config = dict(
    experts_per_token=8,
    routed_scale=3.46,
    lr_router=0.000324,
    norm='rmsnorm',
    norm_eps=1e-06,
    tie_embeddings=False,
    beta1=0.95,
    beta2=0.95,
    seq_len=512,
    steps=9385,
)
Below are experts of layer 2 (counted from 0) of a mixture-of-experts language model. Rows are named router (the router's row for the expert), up (a neuron's input weights, with its number) and show model dimensions 256-383. Each number is 128 + 32 x the weight over its row's rms, rounded and kept within 0 to 255. Numbers have three digits each.
Before each expert's rows: "mostly gets" lists some tokens that are sent to it at least half of the time. This comes from a sample of Wikipedia text that the model never trained on.

# expert 30
mostly gets: "their ", "his ", "other ", "His ", "new ", "her "
router:147136149118118097129182115160115106097079109121144130121104123183211127172106158149121147102129147131091168113167121132203162101087144096148143111096092147137075138098180146171096137079129181122165137134127153059133206099135125128072168148098132077142108110132062126113125107173125122119068109125134075104144155094146109149129151139131109137126053128161137160105082156168121124071106
up0:138115121091094109108117145197109094107132162150110101112071173117150171148109152134138166078149129171146160140138098136139120111112188121130107210097122109127161182157182226128177117125130076104141113159078128145091132062132103124111161174090150104078140102157141120131131106121145185135114110103145154044164123137081171176151127124134098169091115110079150111118112130097091108068076
up1:113108167120108105108117179151148143163139115168098090116149146212105126106062173103094152130107088117164132080206099092116166178109168085112151107121126084137122111172108123138114160146130157150146153122130101083110152218093147054102176146143105076143150160139186147082143144155093179103183143079137190130135108148149104166110173119108140084118095079084094053070158170160082144137153
up2:105127150143156141126146178193096088093092167074113133160086105106180158103125134149141110117145122100097143092053150127217142082173143088115108123116095143133109086105176161101091105141199179164068123089128135151114172160101123145125076107127147119092077111114142129134094096160130077153083140053152089171117059109124073160081097158133155085130073149116172153200125100164094158091116
up3:126111170110152112159166113126103107151103148139121113106067096114160117090099128165187101080100129131116102095170132107143146123138154062084109123106091193111103157131076098106078096063139113142140104130136132095108152091160121112111096123189179158082060125098118117119091126160139142100052034122090101123139180106174102107095119180113196174113090121142141110113128111145096115112151
up4:157175193112160110119114088167163145136084152109119169194175146172156097156103156173123108169164126171123146108103102183090168115091059121113139174123171152113095122125123146097172116120119156097143120128087142130136168058104182125054114145100051112109165078113117059139106121152125187113101104181190106134105093211124144103113195164192125104104090176140145157151112158125091127112180
up5:125101148117166144123107130127110143131157110172154129085151110197195126132117185120099109163124124077126044136157121141064105150072096086137117072166140124170136113127117121150105127130113168113175153102171116115160156113165167124106167120141137166076139112139146110100109160143146069177161129125118155093132145108170111129177130128096076147110123189117157125143106144155116183105135
up6:097125164091165116051116159085117157098045147083107155157127123168178144125088143113165085164105128085130182128103083103134172093082108139154204137092109171086141152063106195094095095107124165085118147135162137112123136151101164074106123161153133047163134124099102097109096206132083105133115134117169154137088104184100100174165158146185109063113093107133077101108132125158112127089142
up7:169192168147155144131163078171126142059090142153112116137058126130133091164184173153160201150148118099118140144112103178145167093122083132106112048139129137124131091130135157126161106111061126099174054114092095114132132092064157144099161121136138119112057096124119106143144173132126126109102130123177090147126083150161098087091121112110093137153150137147144184171142106151131147103092
up8:162142093141109120146151159176231133136157160140165197142101124172167121136114124053163173099110142148118113091126115117127132190169155146147059036092137121104143115146180046150143085113155050143172100093111074142107102151109125127130144130177139125166108138142172111129093151152113123110102154106076142129118148104167138119109140129141123172163089101124144127104097146097154155081071
up9:084112088155079073122135124149114135109131109164147156094154150078138123134181111085072147147077187125151136080138170156125058113146097138129128089107120070128136147117181159186105121141094086137124147126130145128128139092145107061096179098206127085122121146120146116082070099093139208091132171161106077129094113111170084113069072077118127093128133147125132120127100137124099150176111
up10:041090141183174175109081120122069099121135139138096118114093155127134119149123072090144142163109107093107146126123135073131158111120107161143151132184156127170132117117171076110063172179116101120165099199127121133154163158141157106131153104107127055168068122083144047093156141173120137113095133135198160173089181152172119184136087086097113134128157098138122129138137095105106159134082
up11:145123078130166110069076064152139109102103117163083042082158162167154141152131155172109152117164123150159126169170099141085088091083166095133118096126092143091088143170116159092125106155123110112159104139093173164115182142168148153084086135153136117125091129141130138137129108145129131128116153114150063075165110118137147116161064113058071149115083092076061084210141112134062137116066
up12:157126090158111135161078155089160092129125125083119145162175120116134127128111137145114091093124184144130171126135128115154150117087127073129156097107154188102095151117123142168150117074169128151077169138203112093147135136113156145094108074176178153138128135101133110189127122066106110103061156143189143084139155138077121100166119113109101142107084143163117138154138141192086069076082
up13:101162163108103161149143080073118088093102161149173128138130137112182103127125135164139200116084208099136154117126118135117154138126115101109162100156098157054138100079152084092104066114097145201173125157124152102145132156116126084170090128114159052188079059097077176049159137143109139121129119124104062074170185076139144128114067136081081173124138085161044111145111077117180166073099
up14:136163113100114112122159142109060151083142105082105064069130067174138122155174145125132135124194092160124161147162064193149154099157161152090107153139172104121134140170091140158110157160157142148139146149090133141141100145126103146088073104144072109069121149109130115154142094174115122134139102098188125113103135107163140123174092115161135152127112135096130168080142199179154121133140
up15:146127177133093110171132099145114117142104123115099112136095134146169129136089167133062111119166115199106120083202113151109148135096108206143139132171120069135126078085141136126120079055140143106186144116084122107144170090131136127139146128101100136128114083173077069174094123144144150116125103114166142163126159154123167156089098125178129182083156133151104183123124133142108167095126
up16:183097094192130173145155179141125117120205123064146163160133099144114213166114128138056129139129050121150123110148133126143092089123205091122124121125120124033127165122157183099098131125110176100161098110100214146094132128088150176177183121200124152123137074081117145095174129125198148146158164140132072083077149136102121107130095058085167060141059119108129205102106079173115138175165
up17:130119143111086147119098100159119137130072163137063144136153171113129145135122143118139176142134117090159154159173072060152106164156056197091184109087115080121123174127145126181109121233107099178173091142115133147141080111143158131131064110149115089211155128152042105117122150143130093178136110135116093126146114070178155174155120095099109146135201149161117103119138106133147111078056
up18:156102115106117110152100121109132120122162118154074104106117103151093154154072128131136106105178172102108110152127061075101111108088184145138138118112100179146136096124219100143140079068133136063098086134126114121133136125110064148139065157151112156140155123104143109188082113154094087118135126157112103114094149120083098136101137158122100131120102105134200109098119120088121065092092
up19:109081109129090102142129142128124116142176136137179129131155147170157109186120172113127152130073167141180098114078116172132166152087185193097170064115117114068080120126101084064120093066128110084160179115202114156130186088135084106153101129155099141159111147131105110123134125106131070093108152092127175098143221112115124151123088115159134082134123151142225173102118144101123104125144
up20:119133089112146144144094181118099103121112086136159128117115118175098155170178162165058146151081110140123179104103140174125118154153096067150109089173102074151047121093100117122111126111100065070148164108085112096129101105179178078104105149148078120071121109127075105099057162121146113084098156137137110076162095111147078119111086054163156151111124138132162101187171135212143166179127
up21:117118120154197065134137203120167138147105062090146089130150116133182171186137082146057074136131174155134126102124114158116117103105143134109162089167077168124155159108174129079128135156074164066111157112166140123138144147144116148116137146134136156108145121141164104095141192126117164102147150145141111093095081054146208120168062194148154085170077158120083067086086122154101123174098
up22:107128124165211121147122168120119127088167092166224074135180092192103114174050183123152103162102126138113124170076134162126137119126138076128172100131078151050133140104142126126116108144128131052169126111114146148107160148146129119133197106241108111083126185175113142102108130141063151133149148121179056081072128120150059125145143100123146173126099121114158119153159132169105145142127
up23:083164117134086174138142092147124127113077116121180118111142151186171101153122088126158095191157147134139162172119153131124163092150111148156157128184126168125093125126117184130188175096119133137107172070123128125128140113147138117140076100136138058119138156171141173151085150106125178086086114107119068154062080141119167199057133126128135094138082122177143161138112150090135073075095
up24:117112158132118117119201163106110123118147069107099110105139137193110111130073158097179126083127085169071133086154132103111072105115164123103157165111161125134129085107156140083113128112163101124148075157124143110123158106163131104148190149096073148109112208080143142100124160162147131088160121097138106140106170181073119148108143125165176085092159150146112150119074131137075143111101
up25:171124178134162107194090135228174166103168105129094087114112115114188134140150178110132182119128141149108152153168065160100133154118070183137139064137114121152135076075166135185122145145089089130137100173103195119136138113148118069178193115146140126132111135164074145156136151087118164088093078131161094085085120169144114117155139117110118124131072129123072140126124146148154119068113
up26:158147154166102099117103135135142145165108107117086114134145128121161126193195204178111164130137101070136124152105069120173153059157112136087159073179116097153127093047139123148125097169117186140119155157119169094094146167150118089108159173141117172033099137186117130166094113140117169118118193145159095112080116104147119081189119115088113154186047078099110139081132070116141110132103
up27:179121102114069114171162188096141118150148167136121146185146039121100103115107112127145162086183211115138085128143050115136101187150178134123082100078189182153047175110159130102173133114185126149151137090147148101126167143110102124138125134126127147160122152191153088127083068147150058119028164172155103116108181108152130096148125153143089146126111121151124062192148108121129165117109
up28:121189141166191133155200187135088165185120109126155180144141148136125130118139148151104122107116162116089079083116064147103165136100109094118082094114079115118128124089114098123082075117114094104115149184112172077133146132141091103096129101082119148094107127129134139226059140107164137113196135140162067120137074131151136089081149179122073154122088137131139098159119120140203155131217
up29:121102119124079120154150100149115160146105135144128099136098154169131147138176158080094158113130118061081113114072115115102117115129109139101180105139106114089128156121173145100180086139109194155161089130073065156145147113129188168102188142143167131111112158137111077089141080154109167126121128161069087176131096133052150092112138170144149110154120124126116047112156180094138103099118
up30:125148142141119078048150153200148095176119177067167105162138003069177133165160168107151158135127118106159133129106152097140128116136148159184129137137136124139091154080170140095116089137142119062142156027108110123116143147119145107109080142120098135119167141147125111156158070159141072106134161069077153111122142098075137117148131140083107165115151178095149157141104125145166157062175
up31:180080140126162126153180153244160134164147155149126151161127121152153116170107125123186192107141140124120140151180110084056090128120087162106159062151145137116156098076184105094101100125105102150175107161062171124073119092126125099151100123131071160074071112170180102164147129127128131088102126118137087137117119167094112146129112099062180147128115128104113102161128198192078140062105
up32:138168169143110169101134132147146217121112164091092201172137142125164094159186150142141095141152095163130159126111109123119121178131130083166114083181123205150113098100123135125128122138122143070157118135071117110130120085094152112084078130091145116104085057095125171125092081123152153163086127164129062129082098112132193188079135185154145087130105162115122149138136130119113134104141
up33:102141128174137133116084186120066154102083110174164123133107132143171112147151116113107182108110098159087169147084097158114123138205093197138154151146203081113120087102111121117167092145126125121111089188108133096126144127121121133151193146154098094145105158120095103137117109144167177108171115056205121086092141130155149099122192140125050101141127071116154150177141114180185148135113
up34:145168143163146132092160220214128172172087147116157150117065148115131192134173157143188152051143152184150171150177104064137193111093098143116173121114065103107153103104119110179091107184180086136142090133110116116152128097138137112131163141141132157141124099180138152139098163103146130097069148080081111154120116102134112098105130137149131127126133158188032043118127163146101154038227

# expert 77
mostly gets: "along ", "through ", "during ", "other ", "appeared ", "throughout "
router:104157156149128090124178138183073103108114113104098175146161149134142082143101092130123116093139140132198140054094108148107140165082126101120082090114160104094157120097129123134080142106126155168094081110150172117139136083116160170144084100124104068129107080092128149138084133144106088098138156152130117135068095163158080116129167085151087158124137105185111111149079116138131141109181
up0:154144159107123118171157132169058107091168134120099164095163064120109143131073154185092125145194061116144174099079115109112136146122072057189149165135119088128108181088132057080133131087124144145089129101080148087068126131163099108180155141105128154112089060139131100139110124165147069057150082075091069109122075076118113096134103155168139144128136070122095112115118121062113165105137
up1:088126170109110137148157142123058138153170146134072088122132160147137156096089074147115101140095164122177149123084181180096158123159113149117096125136157172156114151188144166095187103112120148104130090151142153162141091142141099137170075090132112078192152116095118186113106136177162087150020118134131106123132116161128138120158116125161144164141167058129166206144079111114104125171055
up2:127116125072179111142146155114176132104109100111124129106113068140154125146130133179100151138174138152155142146180098119091144121129104145131184118128117119155108116145094119092179164166086140107079105114138075131118141091122147185148161134083135053173097111124107147122134135115099113102111041146099105153104091162132091091182146136130144164089142113163131116182130128168138144135168
up3:140120150150157115094157096183106178245175109101132097162118120109142123103103132121160155158131165228165099134159137145106147113136144143135069136074152140110103179129070215082094155148145165147176108134177090103144139135166112099130153100089140120135143117102157146145137120136172101111090160162137091110078153202105176145178062100077133109203146117177158168174119106159159109152160
up4:153163086181115117134122085154087081086125118124101173126164089121071092137114151147176137144090091114169167118086146142106112103142140101134104160088090099072100129081159106046115144089126087188082125130129173072093104127132143114143122100090129121130138172101082135162153147167140148076118131141173151118171068104123109146152150142102127096130125094118132086192127089117086131106142
up5:121128092157094112153158152111137120083099086098121171154167120153098100171072083144149111098132073119121070118082190131131195136090122163148105141124117076111150143100087125124109083177174159195089110065135142088089101124106160109127037128139113064078157108147115091123137126133157165126108137147162131162124130157078130126088136146111071187076078148153167141170116103154104113174165
up6:169153091061128151091106160074109081205083145179162146135176162171150161170147177096098197122112104147117134142172104164094164138147131121103186078138090146183104173115074144100214126108128130108177060133138151148073163113110168147161110099077095144095140137120119177093119112093121151108153156131142114088170089131161103143110125162126102134157161063093123156127164128158167086112139
up7:140148060144083155101157185156139097104057090138098188165223113172109087140148119148109151086026079123106086114048157179113146073134162179161093155132125104145131129118117127120126058117160150181112120102121116103074108189140160126113088126123085076118180165175124171149096174111151135127132187091116096167156134129112125134125131154054106123150123127169152171087123119121131175187148
up8:146192075109137092097146140100085129109109073123118121126165156140155140170117118049110130081130134164153126077114120090116102139125086058137093171133106090105154193127131137139152120104107163131143096131069111143115127110138134120124124126114154122090140099129096093116140119161138135124099158047135163208073091181074143126060132177113107164065129099143136187132085125087179125123088
up9:151142131149183150133215148123174159125149149060128140125098116173202135151171163096137100062110123146103091101129091143133106168099153138077132136099122160092131079098112091115131095063161074142109105112145148089124053196118151133112117142122087125116159153139157123109128138107126092130166128119089223103097153135179171106095073086236142109097111130078095105146143145107162115094169
up10:101145170142145083090164149080098130158093088161156140123138106117105124123122068130127123167062104119104118106090112091083130118144125138146114122147123157171110163141100132124195118105169173099147125173145133175138125107116175190104107196127122158118142106091193184159116131111151150154152095167095119136139145077134177123141146133111137086160121102205195098168119146073097134137205
up11:103159110160152151133124100141135114081099160108111139129127154139092155189123109139148123081108131136149178160116144160185203130109122109147125143128132134100129108105157076156088119134115144177065115077129148095124107162133190147158063085067119151105121126090107157159199134162128110082049114109141158195116121156114127133111133163101122150118025094095185077236108090158108121059127
up12:136159174179107162102203108204114162098148181144116093133077088111135144116092080110128090126133176097184174161090103208073128077119107169147086112112156123077129096134133127117119148120132112082122040139076159155137123110142136089199080127173135103123161146085143126132112158147156135096137110081103105126117158165180090070170177116151141136159131057104106104194091144134130183159135
up13:094088094153182117109065140148168172154108073117128166047147139115084105147140114081156128106149130117137126111122167141170140117077150182144134159102123120089084132189120186099034163128153118115143067112079130182125152124114152140132175139137108090098115150118149120094102125143163159094134094146100185095122120155166156118184133118128187139097081162207083165124116170156144134111150
up14:130146127201108069140127101148091129116090073133067144139179136143146121077108039119213123137134123152135154086106151147157172131132153136103148128165162041108145114160139187136113145129157155164118118080159124116120202151182145124143132064114143152122189105080126106110121148116176100101130117112148130155076102168121145138102146173081153122139105097138147133130104121143072079165154
up15:169147168071135107169161144118152110081138094156139149172114128168121159169129117164130094134107053170113157099106079102121133087150134097073140171160058138111097173109093145134140128088079138140159146090112100070160115115118148135117163153110113157117121126123186132151081157155194166103176179117144103114114044176129188067136074090155087165120152158140131189105112110103132080109130
up16:121168167116126106132141149167194118141162109145108129108104105131143157121148080101103127097121135115122176021092113130099117132121150140111112110125105040064154152116113178187119098086145127134152114144131107139161142089144122173151154143163116101139130093062098165176065208165181115134116101144185101092106126120176115152115115139193144160166203138131113082110102089123096138146170
up17:052131089141123161151157130116091120096091138124133124130151115148098089130150113073135115112126114143095115067152152130091132148147185153144119153139163144136101173087156125130160159129135115138107088151113179128088139108156138055087075149159101116058121104126144164148114075148156142139116144102129155108105151067169070089138129123087125134155151117151141111159115105146040110211114
up18:144149127170113163161126123164154100104167128186056143105096150095112122087110109158099125062165123075107084127165078117070104111102167162145125033114172109170133126084139083162131159144128115184149155127113140190089164122099122111059129134104044137185096186103150059147110115096113102129158151170129100146104145064166117152145121079093032147161098150168110121072139098166107143125111
up19:174155123160139153118051141163156097130178163171193151080143141065075124141113161141108146100175125120141139072134145157150088174087089089130085104161143144114101159070143081146099133126077126175101211144097140101127070069090153127080170122130197178123102093068117157107152101098092100129135167098141108111203061106126102103139145103166159186115154141107097146128132121130171115049160
up20:119109105131182099159136059150104142112168065120137129139124082117124109111067147159102101071118180158153101082062134160127095207137058078139150050139076119095117140116152112058103151107141119086086139166091149068136185103205121126200157142088110125084129046141159094100074128164154096126124068122092140109181096107116124172144118117099149175160187183132137161164130122129033122140150
up21:133141037150165146129150120172053104081129108092193138124111126091080132117098036139106126137098186142099127081152130167194188137199160147186152149114172118137160154106107170211099113112101132137089104135115148105109091141114103117127069122121098074107146083121166147086069094151122090091141139128164168118091097113145119106127076097174103162210123127116109144108131125170086150115116
up22:144146152108148123128165107155095128141131122163085146096188131065120113152090151133116074117199132082140093135134180177160114140111047114113090081106131144122132086137121147107120164090139097127114129219104101155101163121162107093143123155134159107153115111217097162129096166127073150077124135155053129150091104173121157145123146133153167175150163189152135130082114143171168140087152
up23:098108165135067112141096059092130124135072127122099162125162184125118069118123094110093131143175095104130143104068122128138182097170098129171117088156165149069081102083090122129125103139175167094120125156105108137154154184118129132155111119207118080131176064127104182114129080165114176102105098134142121099109117092129104156109162129076156109138104122102158088137130138148119155174154
up24:116186087059167111080183152110093148203187149138143123110121120113155080165103133069125150116114168189147151141109099106131098165127107103156212106213110163175121099126101119129134114088092090124157072141162157108153111149120136176147136112108142129108139087121085183090152153117117119137161126032128120112178115176051117131144135163111148149113157111118099147131141112083131080158116
up25:125135168120107156095123092144033115149075152178076187141140079122132129186146111102138077112119098203098127125089066066116056117117124168126087160151100116168164175133100167128102110081129155178172144094183130137137097114100116066100144118148094114105100114090139144206141101103177138124151158102099084116145122159158097131073182050132074108175161118125129103130207077126072073086147
up26:174151145125123093103163128143079171172077153102125080168146118102086098106144121132122157118184123162154163131129181141118111168159180135112093150117128143150124150075064184106149117120169121159103127137150104117149138126160070099152097102162214112128140117110142138107154122122133055135109112177076097082136117133124233161133086144160065179118170158182154143131146142159142156123127
up27:091063131134104161154113091142115110130153094132160138181109140128119143159115135046095119193141094063114123169114066156113164173102122128094161125119101073105128190123181138182122107117145103088127081126162184165084167122107093145100123100193139094113113104134130164084064112126174102147134099133157138097088172092084080114122130171116112130169167100134126141101170106094122122181129
up28:058111139078150154107102110086102139169149137135174130128123146105130142183127133095034129112111076073070194136117100184153130179082127092140138091090143130138110121084135199079172186114083116081164149132166166160122117139183140133100167097142184157093148168105130142109095184163129122113087128167118126106155142150116100114104151116082186126163172047144118091053121131095084096161120
up29:117192141085100117091156163099122150133128149123136125152173141142133066187112146107127127162093076132120212138158115189102163137086145073092156118131122161109128096159101151075169087153090150110121149141153121113166140096092120150109103124071125122151121103103150097170098143165119126191088084170103104135147088181155166142144124095164114089127118115158134090115107147090140142079150
up30:110095139141129142120123141135159099136153100088070119132131090125066102106117102141149142128099089070084127130152128109155148130109177090186223154172079072171153121119131141101110112100086131122108044099111150129146117130092119108119146135090095175120140173137124151116148107123152086116168167156135108146095106163127125100119105128103122080163127100146115112108136106150149180155111
up31:080120099080088134125079140176077081185114145168113119106148116139105108128135123143143096213106124155177177111119162145048117104115051125133158127136120113103165083116145076081135145166193169129067121126125162119129180133144155142119116095143146136124118200168111129086155136075214117059109136161116134150138127083130096137136136115120062091157086146064110185156119101117150114105124
up32:176109201071134116134166140188155077145098137145196172121149179127068121150140139125153149142120055082113171081126171113067129153118089167136090114063093107052124160118115119119121094156114138186123115091133171057155139080113162147106111067136136167148154145123116158132159159138126136089075108167137111086145156151058128103136136072120082162127183063178123172118109166136115137122135
up33:136132159097157119119124118140113133104143112084137089114143157180153087164107126137109169090128159096129141130176128163119112141107158111074137112150087204104168144114186118086151125037108111115128116091046136145137131084109143076135130122110083181136131122152183146122099114180097109107115066163088141194122094176104187079137111139091158125109158118151108160070098163096150116086088
up34:148162172159128061153119115134064087149149094162132180059124111049168120118142102108070080120095155113173227113089147129127142123166101130116124096179088093144126133114120160155097118120115129086119159131090124123161158084109145126134064081176143134097089084135095121116083100059114162106111219093141094086149093097132113176092117186144090167183141140146064120174076124160118162146189

# expert 88
mostly gets: "ous ", "various ", "towards ", "New ", "Great ", "ical "
router:102146070103075123145143099125112112158168123162178191106181135092171079097075156096189137142115131109110145153108119105090100107101112112104143108073123141109169038131108131115092129110173123138125077142152145103157171095128109170118158163177123100165136112168080153084125192147136176135107116092141128125156209101129151154092116140150119131099103117102097114146125106102097146186141
up0:113141151124138107184155097135172135146135101137156135192121104095139150133165158066109101145128066158158150117162135124089094136109125145142109124100107159124162092108091170178092150085136101055072144089133119120172051105117061110165121135099095150101103086126122142110117103129116177143125080082114169126142166130180084088117101156142080122125165134116139140085131127156119144174150
up1:144119186189075106138172168104095139123111157147162182173107156102111153104111116130160078168155119107156067126124046140104167099175142102168018144101122060141081170136143114126094126185113176134105097125121131122154087117107123174139172148126174151120147082125108110103086118120078102161182150049183112090146103088176080122058155163145086149108109145098145158177061073146156168133100
up2:104125122158105137113161073157082116114139112112175106108094096137158086098083123156113135134145076120154064112147136132145122133192119165122118119139089098119169131157123126098051117184115138154166115108054102182142149122140105090114188174166095120123100098141116106106117093079117133115153143133129131185139090125125159182117132076110153115089126121148166093167112095131126134079158
up3:094126107199107187086102151147161107167108130155109115166116109070171119171152085160126168146153057135172091151108068116104106147145074136183152148104140152115119072121119102119107150125134203124155078155165149197158178067095139154120169204150106079140129080166100120142113121151065132106107153125119190165134183198130176136190166095141088126112165093147134130152126104091144168132145
up4:146125119126165139119172166072108051096131161142150154093136119110132158183171069090116187164152110140193065080158134091142151085117159129119123174083120110075146127111205125115126066073131144105134145080145083223130168098107161139075086091137076106085167073130172150079123105117129153148179157084141084123088129205125127137114090089070066103134129153200183151132127120160095146149115
up5:077104153146130127146123138103067160122135113135123161107159132094113151112137141093113084153084141147112151133164088102159087107131103087187148190119128132152138131126107128158077129144136207149149128200128132131158098150127072119102125152135117155147159120096099123128065107160103141149173104133146156116174162127123132126102119143090109127144173147060104073204157099196164131160112
up6:095149170104120131130109121147127145135066146090070140081116142120198151129118169160124106142099183103056174122065136151140126103141150149155183114178143206139117120182173162115085149140157126128113152188117122152146118111094154143064113142167126093091061113134116121067135181089093146110154112128127161178150112173122099171146119082102190067148169096118126100177102092147083097132109
up7:092073076080134122163156174119116099157172134100182093139136098134154156118095162081055148118126141117083127157122080193111166164110170089153116112110063161124073100112146121124149145149155140148079224119114163087064162232093124140134082158190089110099174164168130159097156122163108119116151144231194164108150160126111111130136112117148112123163128083123121132079159153153155134158118
up8:103095155075091067136168093148094121180120171145199158168146150181145118126088149092138098138094138133135133163045089142093091121075173091184097064148141099130210078132106134140150129142125154146133147183103145107079131143110150124157108086117144176172174152122113124104154177144136126161165160114134152114159109100099116122146192145121138099182173124140102100134095170109089195102117
up9:097116093142146128131127156169141137119116098135161155127072090148154114179118142090115144131115120146109122114064175145121139097140150058147138084135111117131146116159163139120091087120139099106184175141167126112155163148112123102094141117126175097135147126148196115099149186123174135122089093105145125116148119101095143086116117121157117165134082134093151182174121134146116149171085
up10:100104151127113100116129178070100154108090162081130124166139163153175216112107049100088145113037131168077083064135102078137147075143105106184110109114119188120130109160137157111111136108144137123142143172149153133141136094124128152062159140135162111109134145158111100116108169081122223147157127116144139117040092140147084196099147204137144085109119076130213086089107099100092121132127
up11:143105061112094170107138137148070099188169074134166111077111159137135140097105179088074149132126114117118095137145068189112113111121157135131115146160098117151105058162133193085157130173179175136124115097097190069101106193101149144157146165219093146116178143138150204081120142122173171115140180179163167069149114112102044159134125129148137148139092113098131113090156146090156152145143
up12:189162091138125208147097151127181136135114203140149140175133091102096094166141125092155075143170157120093109096065108143090166156145085172192147146074127131102139123144140116128155123119123094105079127119176147137137145096094116154097076168123150108147119140121133128180084137118096095142063138157119153058126154034137173135115150171118159148150063121116182145173134082100183104174105
up13:121153132117091157149117093136122068104161067170143218114126136109199107156135140220179155152113074112175164162177128189121120127159140138111206107125166090094140128113104120107158117122089152133117126136133171107144193097138144155160189146145093135118149113150146175176116160160137182088114111182107091102128138138125169107175140113112191125092154117132160099125186098129148132158215
up14:140102077169061100183141118173129124129123141124135113098138112115132086078095132094135158107120099130125098156118149048109160138075135173144124119144107117153079047190127166146128118139156099095166040146028100152128053106092139131114123068149132158153186128160105194123140156154181170100134116094125122099080087188129154158104135148131170119087118124123105128068131162143206131136121
up15:074114171171044104103168157106062169133123153083129150174149167136136169100160142064171132131092147124124100125149124107098101080104210105092109072111162159139155107145096157131056097111145103086106109163156143106151156093121119165145113113114146130143145137075107159170089160115168164139124125065113136119127150139159139153161109099156136119098130132112108152149157137209129134170132
up16:140062125175106152195109197069102161167149132117133159084100150075135171080157138103117141090134176160066141103113169131129131129138167130178114074129128151143176141132097124113090107112124096172137096148074118087083124128139110105156148117091129096126160154090144142175080109071131108144144155105096201135137092116130133155109201081160171139071111132131145125100163151124126117131135
up17:143092196167095155086145156177181119177139102179162141157160090118132147104162109024091098123156155232137092089176138101128119144127098120110084065134155106099101081133142180131089132105138091068095153115122059082126118122139094080109166137133083161124167121131148122121105123152124205188145091066168193133071156092109116114176129112130159095122122195177114146154188133174096173124167
up18:100114087150141099123097134138103102167130132179147071108136092116049119131131052109154181172167115175123124134086051109137117149131211142095120108104149124130098080181113125123114117107255141193112151089158135186165165147151156180071124144135190151120170090153100137102154119176132133108170131155150121148153171175111113113088116130135148130114192173138126131098078103142104138166142
up19:141096144101084096191191139170106113082158137189169128062199108097119125066143155116128091136074110120148162159133075078067115071131187107157083128146192115152145071126085132049135128130085180146130099122106118129144146125159148134202116130082098106187146149122103112100161148132131135139152125107081163063148148079123152137105083117128117119142116090152060140147092141118133136111167
up20:134107179147101150126069159124147122184070149139086151117174120115147149063128098170131115085197180110078109176107194167025145176120154113096090161108168096163145074156076171113155129141129109066101096146129134084156150140097187167137163131163101143103167171128165181101134131124189110112144087114059136121154153133132130140196144076137150107133078156202129140132136131094147146149118
up21:090102049201090130120172138078083147115173145148079143175122111151190100135131132121161120152179132091120088142092127169141118121148173140169081144119174082152097090124134101141133144115171133139156134122143194097089128152156142133101161108147150144090097142113179165138121150047141094166100149133098140116132136118117116116095099116073129165148113082156089194086146100067121130088121
up22:155153124128088070124162122125132193185128139114067131087087148083117104154136156132163133112127112093127155102104128173153129141068145115111136134129139098130071173094118164089190125133095091117047141139102119106106145113147127115127221116167125146187081106171129111147087142117131125155112133105124168156167189078115120102127150199107128187116138100132110129107134096099120141170110
up23:140147081160168168078095123121141188080154182134130145152124117145145128139125115088169131130042174072051194103124115184071091109102109174107158137082153132114199106135184136086093172159124136118126083068163161146157129082176161161144096072152103159176095095091099126084146173155129074106121133156137086152131135127139122161126058087128079100084177103127133078135094104088088127155107
up24:150107139185143140158161151089097103113142103130086144048099106092152156115092133112142148125142103158095098058094125078090118157085052120122148137075018135162173113122101102154157107180114176128101087080138168103130185111131170134133147088147087134150116174141083109111162194121195105125140063143144156087140177121094198150173158107141158113102078132177136173092111086135085104159185
up25:122134133172129148127194100104125161128136116109106137147129132158149128124151146074151118130138126115156095156092172194077124100162113126099111118064167179131159155204085132132190134142070069127077120147144095113153139145143173124118156136074100128146152135109106132100164133150166118132027106127127162085151053123137133108181098124116098133092116154192112147107141119157096140137114
up26:142084036093150111144073093109103084124101109123109127112114142106105146160085153068097164094140097115127119134186113060124121135137165136143128105128126150118096109134153099087115097108179119165131115097099109114171114153101172112107088145098162126116092132120092116146190138138158181145087131090194102148116145105111155137118118179145171116086137131143101167091100117152092161108135
up27:110149111081123032099163160122077200102127146138192099117128112108055204100087094097121109128096148163161132101152162111163166138072097127162152124163109127145146126132118114126092183067115186145132153101114079185120123096134152162091079127180102145126153124090160103110092161127121108115186119053184124138105076148093088149082217169106133120132125166139148111144115088132122123131165
up28:148055057129138111198080122153101114127167040111123157080187142133088113081108210122184130111123146112106132193150133130090108152131182144082141138125145156106179166107133084096098123079149103171116112124133111151138133096173101104128130166155078052160092174142084141127108121128114040074092115129078159147153164108122099175216132115166083155101149116086113103196128138098138105109097
up29:137113059079134134128126129076048129150134129149176097102153119134169136113088084098123154138092142066141115152101130116114131125094180112094163135117114072169107153116115119142170079125186076160138096173135152159182172148148180140155132169173164052172178163180094147106132142105123147089140147122109113130154149131066109107074127125098124137170109153145104128114092139093090135121093
up30:120132132169092185035141151180098146155123163151139189151099135150084119108144127108133125120127082096119132138174188143099118096075135090126113066176152167104155096186131136176147137112200124149145214102149055082147160097153142134116196114135111115142161184123120132132094114080125121175063146182076154137084177132098139156200148090123115094177094090146178119143201102085067154163094
up31:217136174150086137130133160114075147170088156091106140123099170133101157092140159146141076130187119096130117119165129148086094118159139116087126131144161137145205139140089164205126178161186144117135096187147143132150134149138175158130163198137119165126098210092079168155092176114189124096035077111138159132131146139145090140153111110134116173109114162092161127178122116117132091142169
up32:116130121112121112105121207138134118189132127125069099098148123088152134116079083153148164125119102231119186163149069160180094117118165148195104119079130145104132129148092163138080104134153090127089050147166144120155137123144164161139133168116117154176150149146115127152116130145133118137042183147125116132149158141126130042137063121115115149113186169181129117125119094077107115124170
up33:148157059073200134058088024068118124138151130141118144178094214132123114156089094087185170116127123083146156210135090129129154142120166150119091100120186165169129096118156131108144080185098157142101133109122107126153075137115164151122119107143086123090206129123118131112121138145134161143113153128155129170142116138148147103133138172161160124123096144117090125096131125105110146144122
up34:168177078209148132141070103177141112100155131145128139134100094155151106128138104130138149065164168107090115132166125175083064176173052104157144111086146105119065129128121116165117127108122175169147092113147106169137171129166135208133166111143162113118101138180156135152136127089102142110114144125122192105190140086122127132131121131178121154087082143131136142103151128126143118113149